Below are experts of layer 4 (counted from 0) of a mixture-of-experts language model. Rows are named router (the router's row for the expert), up (a neuron's input weights, with its number) and show model dimensions 0-159. Each number is 500 + 50 x the weight over its row's rms, rounded and kept within 0 to 999. Numbers have three digits each.
After each expert's rows: "comes after" lists some tokens at least twice as common just before its tokens as in all text; "mostly gets" lists some tokens that are sent to it at least half of the time. This comes from a sample of Wikipedia text that the model never trained on. Tokens count by the router's weight.

# expert 153
router:515461480410514466596404555439467490477430516471471543536479525538517523478527522454449523553564512548484478478566447561500449548479551571427454521458357437463541502419420551515593502509539501499520487469413546468595470588538563461524574534436438528541528398470546585440472482539432452569503438539431505560499529471551558522425544501534519550586507521479555560521511551450552521513408564575568548558436596570529448503532511476466479563508568550550588542443458530434564486501506475
up0:523551597528422515521513483485441435558501539542478525466508451437532544525438521514500467524526503320496450484488444484464461422610471478487486407544498446558473456473478427491373517555619484494523455496510541504545455516395471475497482506480462517470448552451579482540497479394580427511537484470551466499453455564458583525552583505504565602555511455430517425616521523505492471506525459529511478524467453489635584512587417481473525569545412491478504501452468465538415474488485459
up1:547479594498474489600485517586489574480484373516521509526438527557520642597543424508520486549456423551611610540514460505611515456469478511535509431471515533563468552408512536509341516558483519504435464530439453548535416467429438510453535545509607478472472507555456534544525449531499474583415502454489519409459566547517479506466492518554507593525481485425500523447466453552443462564476486511525483470471527454490637526478481512472524486459476524515531471521488493521411443451466537
up2:497423555505457331470488482514495525499399497561461505491458453522493516566399390578514518500481503471579534467477421503543476510486556468499504525470581476441564481501511462452571426504530456515522515532485461569490589455523484523537491549397483438489462467562587523452538440535519453444530500482569480437501426453596597490427567452526404545457606450503505492485533455473563458542516487492534498432549486436495475401485458627501526507489449436492478619527575516390498541536504582
up3:426551498509480514472528570427431455539488551434519479514566552549504401472466440548482522486549623547486427451540516412508465617481536503458491485543428512595438465522499479564523575415483511413565544530524432462496468560497481513555473403500532466537437493448419535422508435539517503490459478505564423491545485467464468423480539456478458458479472431526460542577431511461525512551419570422529529504666510562545560511425511529415476533543551487484450472584463530523429382525547494
up4:466474482505538488483552580497486545473480429542523488560458501597650563629476514495494519586475401504541486499541427477569560451544507364459476486432517592527468507465475564517533450431491574407457476538420470521603561510480540558454489501519612504537561407507592558512592551560494497486489515549501441478423502530551505536565494490531482531480522497426490481406447519520439478567597505492471536435522526490582543468494467523438548497467453501436558448539471463554504540446386474
up5:547480462520439524516547541540459442450541455488526466541481453520434460557480535566469601567470492515572520546513498504482522409494582421535462400478510416495545528419544576463471457442527552443424495515419469547489607582521496624547560413481477562568504525401495535489463462507579441520424508459520485451435560498585457490426524535540525433518547469528619528431499419471530490518526547482500515419571533469542508515512463557528481546538491404477428577458483483516480449516372601
up6:539476478478407577492518564431428482501455590489591504490442486523523529504421528494458585499464569492489598592566483490426498393533552560531490383467506528487518545512523462496449552490444352484494500558509481474513487587444485452461526443472472553481432572439459544496502545489521454492513503569548415423449434476438483510492458461494523567463447440583527464569501512547499598467426447559414503472360587474532468512396488493463549470474423449429506468531547537454498520502436570
up7:495455508603555484503438536507525401565446503442474485540474424480575417482400391567577480566503473574444604445567519549558513477549535476414520440513526478504424450448528415651452464586503515594517446550513445477575502563492525515491526465399522563539508523570488461493556401522454422525520543478449510484550522455563488457456509546588512464542554454481548576418528494503487430502523513598503463532559513514517548574551520540441495510519518476473473493472487510464495484554539633
up8:424535511505496558508460534478461458504504463530532496621537406507510551429490488608514472546571533494456553469546468424523401517524450564532507482580430454475550608521532643521511599436392441420586540482473456435586480537540423526518497534460588519495466486486579539388520509522499500482444550410418490567409484578494529518429489463457485536521505485508508567470527494531560433504461519554481518501531534562497541464559502545475506502475576540593407412544390474501521489486517533
comes after: "4", "6", "8", "7", "5", " Women"
mostly gets: "'", "′", "″", "',", "°", " '"

# expert 145
router:467547409427543458468484471536478488467557523508483547537422545529521568575533502572450539452453415527477492465489454520458498535479606619552502567463494469587445508420421508598534462501521493446583350586513532528484437586482537468538521575474459491406525469473496551452513526409552516453541471561604490441497454469524540428449542585517477474529514484437397457542517498458442469498458532570566563408473499527414463583462562490470558520489573525497558541513491533435536429549474465
up0:446472447536587581541445682509557425463438458449531555650488466504597407495588487492493473575502421401462470465550564426568502387503497498566618501433492513498516508557456513563450497520493451396472503538504479473488453595560396508489452513480569497530542491465577452494523433488498436458469483547447481477438477516504478544471475459473430520474549430477487521547566526480532429496527440457497521523555515557512479403502565523493546458471469468474485482488590493483505485429513582
up1:533505503503513443553350404509458510512513418513464529421567422482460521505495437494479484549489466413461575478458478455488557502523541475581501505408479416541407446431508443445443537583508494503566518650401448508391453486465478531543528539552509480460495522421487586473466479476512577507497596513524447481493414494509505443470500514421502552397540397594477576492525534475447554545484572452501557492560467471543556496567425610492518528479532514438472423498550582500493518498492500
up2:460496478439498513457579523499512512528453461428491539471570485455529498461478455474544504477525467438597474582535508505496499424560513565511474443498494431495471529495501435549588479439486477456568518512562493521532508534587603584553433495466495491522474524576549561574415413481600451473465604483538502502519518522400497511474468483476373500413541477457423430514450457431490494557570431591474557416504546486469500563465506575496532601593559428554518456503482502475349531569476601
up3:516499503524506523531507500586531447493518492471526526558547516463597516526599508625529516536459455457552534488515523413575493489490553472559497521456581410518512485526549555474482560464472495462540585508389475490492363539641484466549508577463581514448523511534418429491503471573526434525495507559465454494346527543480531561556521424496481484408469450454457514364452473509529425544489454477504413507604477517497531362571459507460526514511518542460529490487471591465556480447498491
up4:482472493459414436579444491594460507524505506527437499539509392528491572618489479506616618408452475437521496495454479541507554436542491478526469570472516464518551453499521423493635614530490421441507501582513511517479592543498447531433569411428474457435461574535577552423453425481535531471497528470520470486507503533572503564502590518524463513470519486518555504375473432485538519492577384484456438458526493490432506498474502514551506514505444485532575471595546500496436416521499520
up5:452499530541508502491574463483473543388451437511479378565503460457421469422537501531517503565514432505486563499563538552559412560442520550484527586528526522548503497501427452489408466471495435455539574501420467484512499458502426588541458501380587556476450483516570506518506517513468510532430599535473487569492434586524512495622511434484503574553487582453476485426548472537554474417517499418461459507464396454455467507422403557548637492450507465533501466488538535464502451499556452
up6:594479489492493428489451501567481347495569482463532457529551489498558484550420546566481490447490536454513435478476559510474420465522567556476468576387544619462519508519414445558592551458496559489482510498476446510482518525469544447478458547464478499516513485524548572484537470484443474444549518553554488510575546511459528398462513494467546525471502485619599458503581416615457453548447558510442558466622461475455462381543584497537498514440555438507449475451504560565482570515499546
up7:539574460563514518487561533570410521521572513452435509500593473414517413468541571544456554588496447458507498565424572489561483452527504436485600385549419431468456525563557462516419538514449429469478445567495449562512423465557521475553478488550518459455459473400469496600492466529551561562586541496536471525456519573470477505582549533492577461538477494518518482455493531473476469473552527427480509539550440480439584535502469461600504493602538508649541492543464476520495436495497420
up8:557555510532469514465503550611516427491618495500482473454510583462455500514451519446531519556481432496466473469560464508547391445472495458544507453483443397584609583500485475472492445455470536633518499514511535480456477568444429523438428552542512539442417535439551451550458540497592485512457536438558491580441435604509455541500575528508509507589472546497510533422544454477469363510429475478493494410523412452444464483520476522513468452490518488636427468473454485548497545532437503
comes after: "1", "4", "2", "3", "0", "6"
mostly gets: "th", "nd", " —", "rd", " –", "final"

# expert 212
router:469581413503488458470504475502511574501504534526479446505513492423520531454527468518438477525468466480465485482463550472436494452487575549600596531514525532387502503523578455553441459604480505502477524457489444479454456517532597549510352556502537580455586449486457432623616525589526492557569539454496542546530546601525455493458593391547482492488555536514359533482545554530512511568533601516525475500519537522494549503383499466561485489472457414455500557536513521550512539460520460
up0:484468456503488505469488474448469491592569499433558528575421545573561582558426358487450452467482499497447598487476444432487516438518546620503543477422502545522500527412459491497510530461490505500517507483609500543512467596425460525488549510488432435473528430496518550613470447534523452526376564586540450490489466497490501418505487421381430548456543408533498505550467463555396482484445547539541497410574553472504479487502499527444538529461469507497478458489463441538540512445384542
up1:528529518494507601488555472486547488602436465458493453550535501542557499499536576421551589524386427512512476499519509534491491445471393569523503428615531428512449487523515455542602482480517421425571448463487524476527523449435543524521545478498446477443439472515409443447505469551514525519445492553533431576483494634497471480504499381457468487421456434527492492544427474505419487443631440497371531573477538519427585501537523492553503440444509453457464516518408474536518461480532543
up2:589536536498411398611480508448504547514490461537516498520500554433488565567541492450602555513492438438478568438439488600545463513459434515586454556495510503583418551517518451434518470487472541510414575534506529534331523522522496493547586495511495517510587539553502520496552489487575456428488616464448487554417442530510483532472481556444505490524471508522527550473444462465482519476517483496411443443561601467480561438498469574477437490547522452483467507638416492464470597543465500
up3:460496522543413380430489412469456556502550535511494520518504491368470486462440530565612480525537510584500471470482561504508432524448560495538424402489448447530455546533530438468461541598457445541554428610388474544536593506460532480436460469479440488373422508523484486495436503537469492526515551569566426566495459561543525528494552429537486512428551552431463505420546543529569519480496512438489444532595542523565542494519536489496539420591453564525517468403456514508523494517505468
up4:523533507462439472504532505477513578532535406559474476529488425517542610490565536504386434565581423535547481454484459523522512511481581486590447470547539531479533519422508499538550472421500503359440513479547475533534487540470430527544530475494494500573496514557447489461569513525531508548460545536448523572470558515517416535422458565444577530513627452551413531420550501602576490464509488452507492474527489475416554568554521665479495501440540510488486534597532480472405509563459572
up5:573538455371463521548470461505462493593564486527475488571507492398475538401459528571459523526462440500542470485501586469454414540492557529537622475476497511487503489486494495510452516506419406401373517476543480413560554535467395537498507484492539437417498394496506437460551510460499493480500507526509507562453624471526509448531589578522507483514524515445438508432481415399494440586545406502475579570510489498479501535513488513556503489475544517493510456516417439568390491412534478
up6:484564538471511440474455445514495497473511500544574479528490541452577488601548506460407461488475421438497512528484490527437553527456564476507574467503413541447483479520527497512475584486582459494393475564497398546444466525551503481495514535428517540578401420489518585515493518397480541516532581501635470422466491433529493460525480559491567494474616458496440654368509514556476520536468525523518407426521566529472560510525537439572572576490489482439476470574526427475459473482474539
up7:467505494495510379506481543540527439609503453481496431467455524421575430510497473443560498512437469491533390467521469507500506531453527471538460531489502455476482531483403391556507497502625485535396463494571491520464532444475517519485488529432491519521409562533539479506432523445482556544584531525561387475498415436448424481500601466617558525551507507498525514519544385513466411540575509564554454494533553459478533492554465521422481470451479492489517558602506462434424473368439555
up8:457556398579474474565512439508477510513510465573510469485450557492541387503479491531420589453412506502583420523504526532496504498505532514408507467427486484580561401475522427553513456503421524545402497524540445497469455534537543548331512468431474517425530437470524464569541524454513494518406486450620488548471535631512463468560453447501471483501489483544419585527496486538411463466503598523464481465564478456515470470442533580566568511488557492499504482454457533579574479463546561
comes after: "|", " |", "-", " \"", " (", ","
mostly gets: "|---|---|---|---|---|---|---|---", "Gls", "Ar", " Synonyms", "cont", "Mar"

# expert 176
router:462494504479527422497432562538507429474437504524423490489510562395442500458502504471580441538560455438528496517407523477520459478488612610495497551600553530472538570596587520417454494545548493562537522445506558541446450518522525519470546507443570443510454421421488500452515524476483497476477457415492551475564514560557502513470592491592480450542534550540496439435509534466610528570486453521541502463431430542515426372492410447534470593432561512478505505554614553473522533556523464
up0:415480598601434425568492456546390490549505540470437563606545523483540520574537480518459456475490475452469507462454532504552487555517634556520501530606454481581444489487551522485486569567473462549563504513487454547494423608543509507452467535498431403529501446519497454444529535510530506528535464421524575564509414526481439474512557492524485497530463460558488390476536549530532439556467455542468590423476507537532612498454389524488590587531546512516435428467527490520440453548527558
up1:536460535514574506501431512567447519533507498450481521596509484542508470452576508510495481439455437524485459455546503501543558473496508476563502560536454571539459515430502602522535522488519532488456511455499584628441450578647513542491503525523434475448600536459537402486558481483571541551446554458520456581569461616562508553447584495515564523512542490536480514441506501489552409507494434588546517468497543534597526449458423558461436479457464487559420468511513448569369426552573563
up2:489548520524528497494498594489479527496505487531429489536458491451636538544522429422444519505554469480490395492530396480516510537506507508458546453563498480499646443511481513532551442510381563469482549561432438503455455480442519601571526621464539451511504569447475503502516534552583520468486509479530572492416469527527538531531467516434461540564402451568567471492413472572423490561457474522475415467446448499594496446460549488605499581457489495522467445631440489514536490424506546
up3:535644570520493488576569538534459468463439440504504410518489466401646610502441435565463545485481503542406505568554494537483481514507548444486420464508532484514482443527446439523509483514539465480568572424487403510505498549456505493441515443403468563445530480472532508437586520478492520488458445525479530495479506581405389453506519528440611468531490502605556522476514577532484463546422531493466574503488441520484598461564457428535513526470540493430396442520464516518514431548483455
up4:410505480567496581486510514587448485438485484558489495560461478462459456535498488524474559461494473473531523467546504472554364483474431516479560415519476457534497483430563442454469538433374491574538513503432526489457392480555519478534501545499470474580584440441440468541531487499573459486484591559533423511474510570477496563472510454480501538484434491526474538431469512463510484624513392543464478445551525495499611499468438495579350583454474626543481587545471485474556515536584558
up5:452518460506514510560453514430585483527446480579519376520524511412496523578470421538570366498502486509530566421557492440480509468521521385548563467480527582488443580482524451520509523482570412524512484558487464539533444502453501583471433533415580469458499443455595540426540562434550489432509459496451482415512456568441474553468512512608398476547578521517424451463485591469571458535566504522490557521518560471440590441532427516452553500523472463562490549500463463459489527482453445
up6:491466561476562479507440571470512390527520468453578576566568572531497567569530426590498519497469481570454532488449450457498435521526470581544495531579529444517584609466605460417641484419520562487535590561530426502402418496515423518535537455508505539460511432455557475501530471606466486499441510497498468466441532490503578505561465430501555501518462486513464483429450458526479527474521506468553509555468443496356526515521509510470480490546596483571537485428468531461406430484470454
up7:403533534497574554457532566483529506634504414536565541444523463415503455543418513497544522504507556467560558467484594509608509465428452501432502525437474504383522515477488498473511498522552372492464471446408349556576529481465430524453516466499443545457507494578533505523413519463467466406513506491431491455452549562495509486594463511551509521511488563506493478373496440531489443546439524456475460406527497490385522493511545479474540477518509551505470445547479651486473459481511512
up8:526544490511441478537615575498465442485546494540489465611494439445542482445511480533555509449473466545493551451563515484520475446407461494469419572615431557541477593465550540520463453534516514481567512439474507442416478554565561387363434564531472529503505490455531439503561459454501494422538531560563480486530453601440566414579510557581520482478477447448515441531525429502550448501473432605528548517535472427474568405479450535491465539488439428490524475555435442519561504491544525
comes after: "|", " |", " in", ",", " In", " January"
mostly gets: " increasing", " based", " focused", " ", " cannot", " taught"

# expert 101
router:494500448584557493547522534469540458440538539561517574482499511469551545474559522569539535490561382448540485489567535492469592402440522462528504531514607506455478498515523529543504501465434461380599544476379503539436424448582444496500475480450648516558576516511461450443468422441492430521548551561437508498516521486544543473522430422547492512369516518444423604538505565445522510546468525553556478488506536528536490557479573488532475434495476519456491477499548557391517449581545466
up0:558547556515447419532502481502437443429483473517521502527584494469580575435547412491534485538467512476489536534474465543564446556436542513491428488480605534488460518513608488391564483466534446475481515496516567404540533563346553473499546507447451612496428438463434544501540434499492424510512527498469497467495565563565549457561514521464473534386427544476437519437450546462529447523518491517424501503566516507451475499449524696471455508524466516537497439494440466504495475519383529
up1:554446475539533471617535549524476520499569524445568541560558536486470478625590620503504542533479493529505472440595462452498385522468552535517539458402571484502500514423474642459524485537456502492462473464533465485496483534549535545412536472485512552530572456516498445436471542456503438530569558461539475535489568618411449478489513505408516468501507460474482533381556487529483482550474555402452607474555479433453468562522482526539513540523560519501535368570424460437495462499513512
up2:480472385546421498452455516464532481567459587550507418512523521446501581471425459578485471445518492468464551490475596497538565531511595451571488455461469468500492527502506472577511452487573532505466491501481501541481509506444396495542419497481444493555536506500453523515452464613489420560532445577538482485515468493434456418574627487474521467475538427618407485575528471437536471492542571389499444509530450440525629559510518526551536408558502511504487515524479639414467482557477488
up3:460512547558490518509469512500523490466574439541531533571557482458569565438556549561494550521358559589555459495537578613525527613464578549560450497489404479561483512514430505557460529545528524483469539517529437513319410411532512542486444536485499546462581469564458586483529458530541546554478469583528367513453525509481487550479543526542526467454480533599500473508493523442491505436460507493469509454497381473509473546432517441496530529570570509499461456491499406559486438485462523
up4:434569534571443464530514481502465584513558502521641525512487429448601469533466502481466454470562534478480497493465490453532438474509454462466559510492413438559470443410481489462444407504483488393476532485502471520482482580509576472516530589603440424427576570554599438491480609392552483602617516481509489565528501454414491512518503515446489506424464474513466392440458524576533532526462441466481368482430533526509490533454506492486535502453540481572461436559507521532503537504455473
up5:518511499458572449464486442538466522456487494510516484469493518483521596509511552458479460504525495525476538486503517452530486555449544609592441533608506578463469514521488497325477525569427415487564534516453672504425466453511556492463509460443532524402484480549496534569477454465518561552475442561472474494374485514537510540492530527493471408495344484466535516418409518491512495438520569585447525426462602484510495490485382459530494517505517550520491402528482482545491424511427525
up6:529527512412485499546609531524507552477512455540571488469578576456487488476450355523489473439490555466422476424457404489547523519559475600540512523508464463572517504543533553440519432497456484432492502419447429523496453488459408502414488503378497545502492445515511493444478469502590551428598504442548431499447518489493551446610589420597445475477565483491543504550460472594437562487438591441547477546512544465407486581466567539500464475481464452559531443549481513517526537480556512
up7:401519481540442504569498472539483396493437464482553515568495452462606538454515475502537488531437514498548512486504493552460544431488486429486501536560498487521429564500613492556544478442562441502625505526505607478513508539497500513506476569513506599522485437459407531565532454439507422582411507492480460572422481591440526476577498494522519498458590448372515493453453553516567495469418341478503571495531406500541449537539565526434536450498534457509383495451472501468444541536477503
up8:477476570487469483558469452499542592528517487507606559490455471544484461525438432536429424498455496436475504498480434478450443514501507432514521589520503608595509485534456517576513509554422450512532487572515476559462440519504433484491535578479563565470577349508555545445548483488436448587621503513565410577447523517500488436528528524516452535518484540505483529477420508451479461441567469396511542518419593560550585586488529481502518588550417551506422501571482525452554414475483504
comes after: "\n", " by", "   ", " Genus", " Species", " name"
mostly gets: "|", "=", "-", "He", "===", "=="

# expert 237
router:450525417497546413392477553515532615430547554534543474466451532543479558513581520428466541413561482488577427518569547511554436473495528455555429514506555535458494452431491520519506476440500459547515504477473549527533391431450517485482519459527495424362573498439507530456499426530486399502523436409433544466568527447571518457481583520573363515518528505486501529543441541466580495510462460522553499398464476562555470493504527468438447468507421553436582499580444535487492475463540444
up0:458525505598507606532529476447433498556439475489477517459512490372494516493396504528597535504501580460456536505499507482457461470625479518425484459556526461542510511618535453550478543491513450543610532588470489457673508542532506517553496507469470477461385562445467490481518457444524423465450543498490522373555424533473494540475581487556498563488480367535500466539515499490587468540430523533479584522436500471534560526492487526443465594486521469492387511526468479514432478542483541
up1:468518514499491517523510554519417573485429541549526558458491497505564502475414416488526483441523531533480495527525498474517527407600507465507535454512461454559578501447478481435405513564438419478490499496555477588507382643462526490406444491496357563422552479516488526513621465490548519471584488535598423477429497612447522491486546602600570509500496402458529525530493538525473495531465508530519561593518580497471578496440542489517479479463431558488483455520513502518559515408543535
up2:524478501507460470532511457541476519532489452561555416668489477465506528486465557550483486540506520561505470531378509556465510454520530523523408611459492484600466531434522498466496550540460548557478456601518415525463537502517471465580489504469477517504593415463516549387575543466491446551536414489458529452398495547413447480481479494555534540507453457523631518459569481562456486491492456487447443553439484528477520501467521557490451486476393559592494501555367518595588492482468562
up3:550444516418491446515491496544453537503573349472545553479594537475534444518499494457500481544524546504511432405406499489534475487533577475564436568453406454524494503464437379454460460512484507446517510540470405527498426491455553501534471514503441449525552512553562590499398498502440542562553472498476503584419488489575428572522465522441452485534473494591535480388494430548492502452502463398491485513480386487480493524441385471476520517516551498562541436540518548462519352497485550
up4:404473618525489474507476593496412493466479485597557512491436461547574470498423420470577450450564506503438488358491514501605463578558432455547580465498501508445492449427461423576444478546515552537470546534530437516445407554429423462502517553444553472561485515532638470450587447576482446453510519475505550526505541542478507465483483540507438540505537445540475559424510502617432500523443534453518535563525522458485559458545485478494508497455405538507484431556450562477532451493480537
up5:435510446455534468502460461467527562541499489460604454450595476530554583463447474483573406537494429548444487526465501393477578441581529572475529463510495570452402547539444423485544603460493426462471587545530588543493488505476524513495518470474498485431429519567538494445478505468461531501528581538441407518507394471557535490489486460510542364466463502482433435433419510477541490469450526608551611502539514438567479508522392488466521447513463544564480414523451460516507467561482440
up6:503423536494542497512451471493517549449383402626547507543529526536477570540520482480490465394485463540497490478554466458538482472549480466526566564517581528518507434434463469533555436513484462496431356451563441458375573474534525645513501492378454517576556467535522455495485483474568492549439539508444499470510491551505527584531554420550555600499511499442480471466377497579521453522544510448567600469445520440492520552551520498522514550585502518557450527493464495490424482427502489
up7:502478434512449420451467564508512537493509516452474473495525443514542457574456471426500519599523452561446338506459434461469552499507531490544489491440510550514493558495523450491494596463482489483547534482505461517508447507519402541575428461457519505474495522405601461461524457527489577535534444504560416431518473546440495499419504476517381462484490384504502509440641520561568470472506587561463410485526549505511482402476578540605427482471415521512475506483496465524651495425459511
up8:444527465569422601484552573550504526410503545605559417559497455444553515551489482490442425531568511503503466543518485443530398491478423400492599395505572503503565487448538495539480473456422418427452557465487428466425434563551484579463404508516504509537520498449542504417563498531627549578571527451458563517481430560447512474571569500450474525461500501493458474502577538488472452533500533426524455569539486470415548458505503503525490467500489485509451519621469482557506549404507491
comes after: "\n", "5", "3", "6", " it", "|"
mostly gets: "+", "–", " Red", " red", "/", " sub"

# expert 171
router:470559506529583417493534561464527501423587524537539492524425492489472485460532514480567442473450493528398498535546525375462507411524506423410422498439478541456417449552516599527530528434528512626585515455478516498515530496354528516412538408551528411593489585575455495459431457477477456508501482510513540562537492497561551449583422481566545418586490483493410548446486521473540534445563488527560463530478524519563507552533462459571481507580470514510515499560528484459523433513538457
up0:530524529451516471533459476477513537503487475493565473483450471598541576534525535440531506564495471472505459457517598478537504493389456507514512417527515480470508503400524518617487500458467548501446575513400485491519521384371523540564483462513474530470547482452467536587445533548479455499512452554539464459438508563405560558519416526492515564477473415543463556348533404493510539529405524391532571438557529483485518547486411543540559563529403498526518516431478508502446441369493476
up1:572432530460539518500478434616473454486487470477526529448565536472566530489506548516602493523444381519489473490415481504565501465503544498562475523438506549445504487435532439445468424508418486494470463533621503447424392536581578561499497422463453523515553525547523398521620427442479460556441571462435582508424533519545490563387507383566478503467501519503502538430454528493554446522458510496488485506478559479501492506476448507484402536442599498588423472408472453476531526495462534
up2:629456463437498487566483494603521526521482478494664423537529523464570491579597589496567541453528525495452438429521486351589450401513416521546489535588539542505537527507525499578565513488480498551545504463450452477530581570484465530446489506441586506477562468476435481430519567531513430496548555456558460544465537460415499536513516528476526507449480607531584607501558505536482470562470569546471519495528556498497597471558532544528496515502479570520426528509471527484452428474482480
up3:517540428542582514509514449514442390395549512497517410572551459422570536550417508544545486478457499569448560536431499602516475553526445397422476503527483558483506502541474463511473475584581536559500481436444490475493508388463559458493474473471515541506514419536516544572532474488500485605432517378504429545468488475508433445530463479501532435490480422529536468456569607583495507515577425434507480514600432531542543467525448507565533550475501485497484496429410491450442376529515534
up4:589451435469514515579525395576484542488515516495543462468525503374483497588588570544503491490481442437508469503514370515406473462477559512511421488506482472573503529512413503409564594519582496531471527419506518531428509502507517558429479505508503549551469410502550443476595495480541495552541451449456467499387534457452489548523490443430432559508446486547496484432519433549511578565467553488481419525476524500439577492486458514438477542507449622488602377561511420484509509505502443
up5:500486457545482367511515438527453556466457564591523496493467525477542365518512456502549540411538536485493443528538550446518435495505452508411502507423443503541468522521543478390499458542479429449613465472443464457561526537582463484502540475529468501495517488591509451598502482491599489528629456459441446458537465566446497496503454541429479456429468542555514460407422472550539521533556485523500489471484573441507426475440369547493469607481559449522511443562561512540532583412530530
up6:437490517554475424386555548463507533596496503529434493516452441492522460501486499464462541584446455571502491472432514514433539541446496537432495579533443444534431461457384456434447570501443490482516541527506486485500465520428456584596385477525538496500572546585505351525487430461511531504529476565545472456464503533572464560474428462504557535500459513496470495353503500572543408430530529476475456435563533479597540598494480432411451464516478478503544497487522568426491434514459562
up7:492546541519495504545385495514492416494467488491665521477526427496598617610428472566527472492438575421563582469477394505474445450539443468547530505532536485505523633473478494514468540554592440457526584471505543478540402510444407432419564538569534483415486501533431496490523524459525507510457481526488492528434487569491472496585455427524495538524452440458567513494461610500555515422526475514440539570526445468498487539539569463447471486435491479541476458419503476506447499499434467
up8:469449587493473504474514527443428592479538443603496504444518507443547497433480372440383495466429545443465536471477502462529491433564460491510514525477502612547555403449376492600544576438480491368558549484595480499503515510493504470541495500546474503491562576563513429523514491511510525489485529433562485474458581516508539416497559427507539534423536404516435464475499445571486533447515532534478438538561511448492535514521547485588499574525463530499453444590476408526591520552570532
comes after: "\n", " /", "es", "\"", " Albums", "us"
mostly gets: " (", " [", " what", " (\"", " (/", " www"

# expert 28
router:525464584435403533545460560464497460500511467438468433534525549535573507510500468476510568483564484541487550478612421493461423535512502584455558551529509421425569572496449564552538473476546490587478506480500552424487486534527476503584426543449478518450512491549475533557464422460490446546396416539447508546528526505515485589534640582596480595463613482537373569498535449462516483457558592552567502531416475534484500490465553476474558477528515542532523552465432449530523466493536428
up0:502454447524504513441510467610444373502502539486548441555476481545437587533514403511502459489397372454463497401486493549527470457550503544545487473554470483483462541491551476392464519435471527482507547463523401565469545503473464483479446444403533523435489500432514518487508459550502464572411504468508550466493526457504547578483460430580446585440463448597462466434624557424523436507460453449526469478597560557523441454476463520505497501515551431500428558386455564528447476452517490
up1:475504513514474502527545548533504483565563485432558504447434485529533459517532584533534509458535459545518545567499569606574435452530518511411577413509483532414494532500515520431453517510507514542436507582562479541558539507597495543452535546468481429539433470422609511501526512539455520446467555491576532548463404544483492547412491452425503465534479430531554490418544573523507455482475585461420473425614475527579495572477555430543507397607413502521461478493546548454513480559630469
up2:500492603434563532417451497462527528389507441574534485517392464476497427516536467524475544507489475458550483457457493513483444449543501431514611436479526530553482414542497475492515482505406506482493441508515420501536510433464394582489495573485559563615503562537542545534475461430459481556575471502519518568418498443616517458501492511486491584461575549498460480397481536589497466425501517399591468478507510435536533627505555463487431547516449488498438589566477546537492415530538538
up3:470499473501570457536485518526479514494421517586537443524576580469518481481502488466463437450464465515432492550463558409495562596565459427504537476532508493500601463497557438546478485491490519500431528503499435572451551479456568563465441491392670569550500532481511542465550467570454486538439487479505457450507502440477557463490504547358521496420434471514516478497426557486417514482521599619480472388385452409520473523576561545538574440532552446485472501504459480480521445510567522
up4:484532512481540478460504568444445446600479411527516435568535537461506450479521499510530497470494483467440488528472545484484623491562500530513389527459481446411490474513526508566522503425551545494537428580470446466565400453504497547546467502480559483563435446489505512461450504471481502491557525584480550469426537548456446492508605497547478546507440533689468493568509470491511489597589514521466425581617530427476523535514509569495584546453530512526533546609474536534471535402465627
up5:425551458456484526527429500523467580466527411587482513553472486565519424502400529535541497356538492470525513479565482598520463564459429513428422486521494550567562477477578459514471507543456533524502511499480485514418473430580432539471455484422496552460516497564497495503380551546477482563527457512445326525595469553475511444513506495502469490558371501461434514472528497511476455498567447478487442506541450503515604521532514529559420478464478532544454524552436537551587416581566553
up6:418525562513498482460566485566512521574581461524522562456492552464500491470493376493443490480517416433409527448547475452517495529560540478560496466499448431552524498388508524555512433483546463431570500449475396540446468593443463479460418541486487540426525494461471321566503567612467525460511498507462516538464522535528458497449577422546534517500515468524487500470503477507440528480522575502458501402456562419478666496485559497552449462469562548548466451557483578511477480474454585
up7:516381550501589556523444544528495472498528509499454458471465543412495395453485512455515490441513438468545487505549561446572477538555556539533464527547446538561460477482507501527599513395479543490497491437489484608501523487543390606519527394464521552624525553487512514541441384560523505509523562518515447543491554540492549530546532494460470513519583550560422486437529470523517457531440499490550447461506543460477572558496512540519522456477532462551513543654514490374383392539497554
up8:505483502489515470386482454423504401436459447586516435486464399546393510502400478527525507540410454474446433515477549537448463579488484493578530528552515491496436494567429411538515530522555524535487538504492522485541490487379450545505525417430423447427497469555522547530432476543531513466482539519427464468542431469530518582484497520485501560570559525512489414517537511557459435469442529513518456507487401470386438507479496601399571547470446469519425487510597535462439444405520581
comes after: " the", "s", " The", " his", "The", " this"
mostly gets: ")", "}", "\"", "$", ".)", "\")"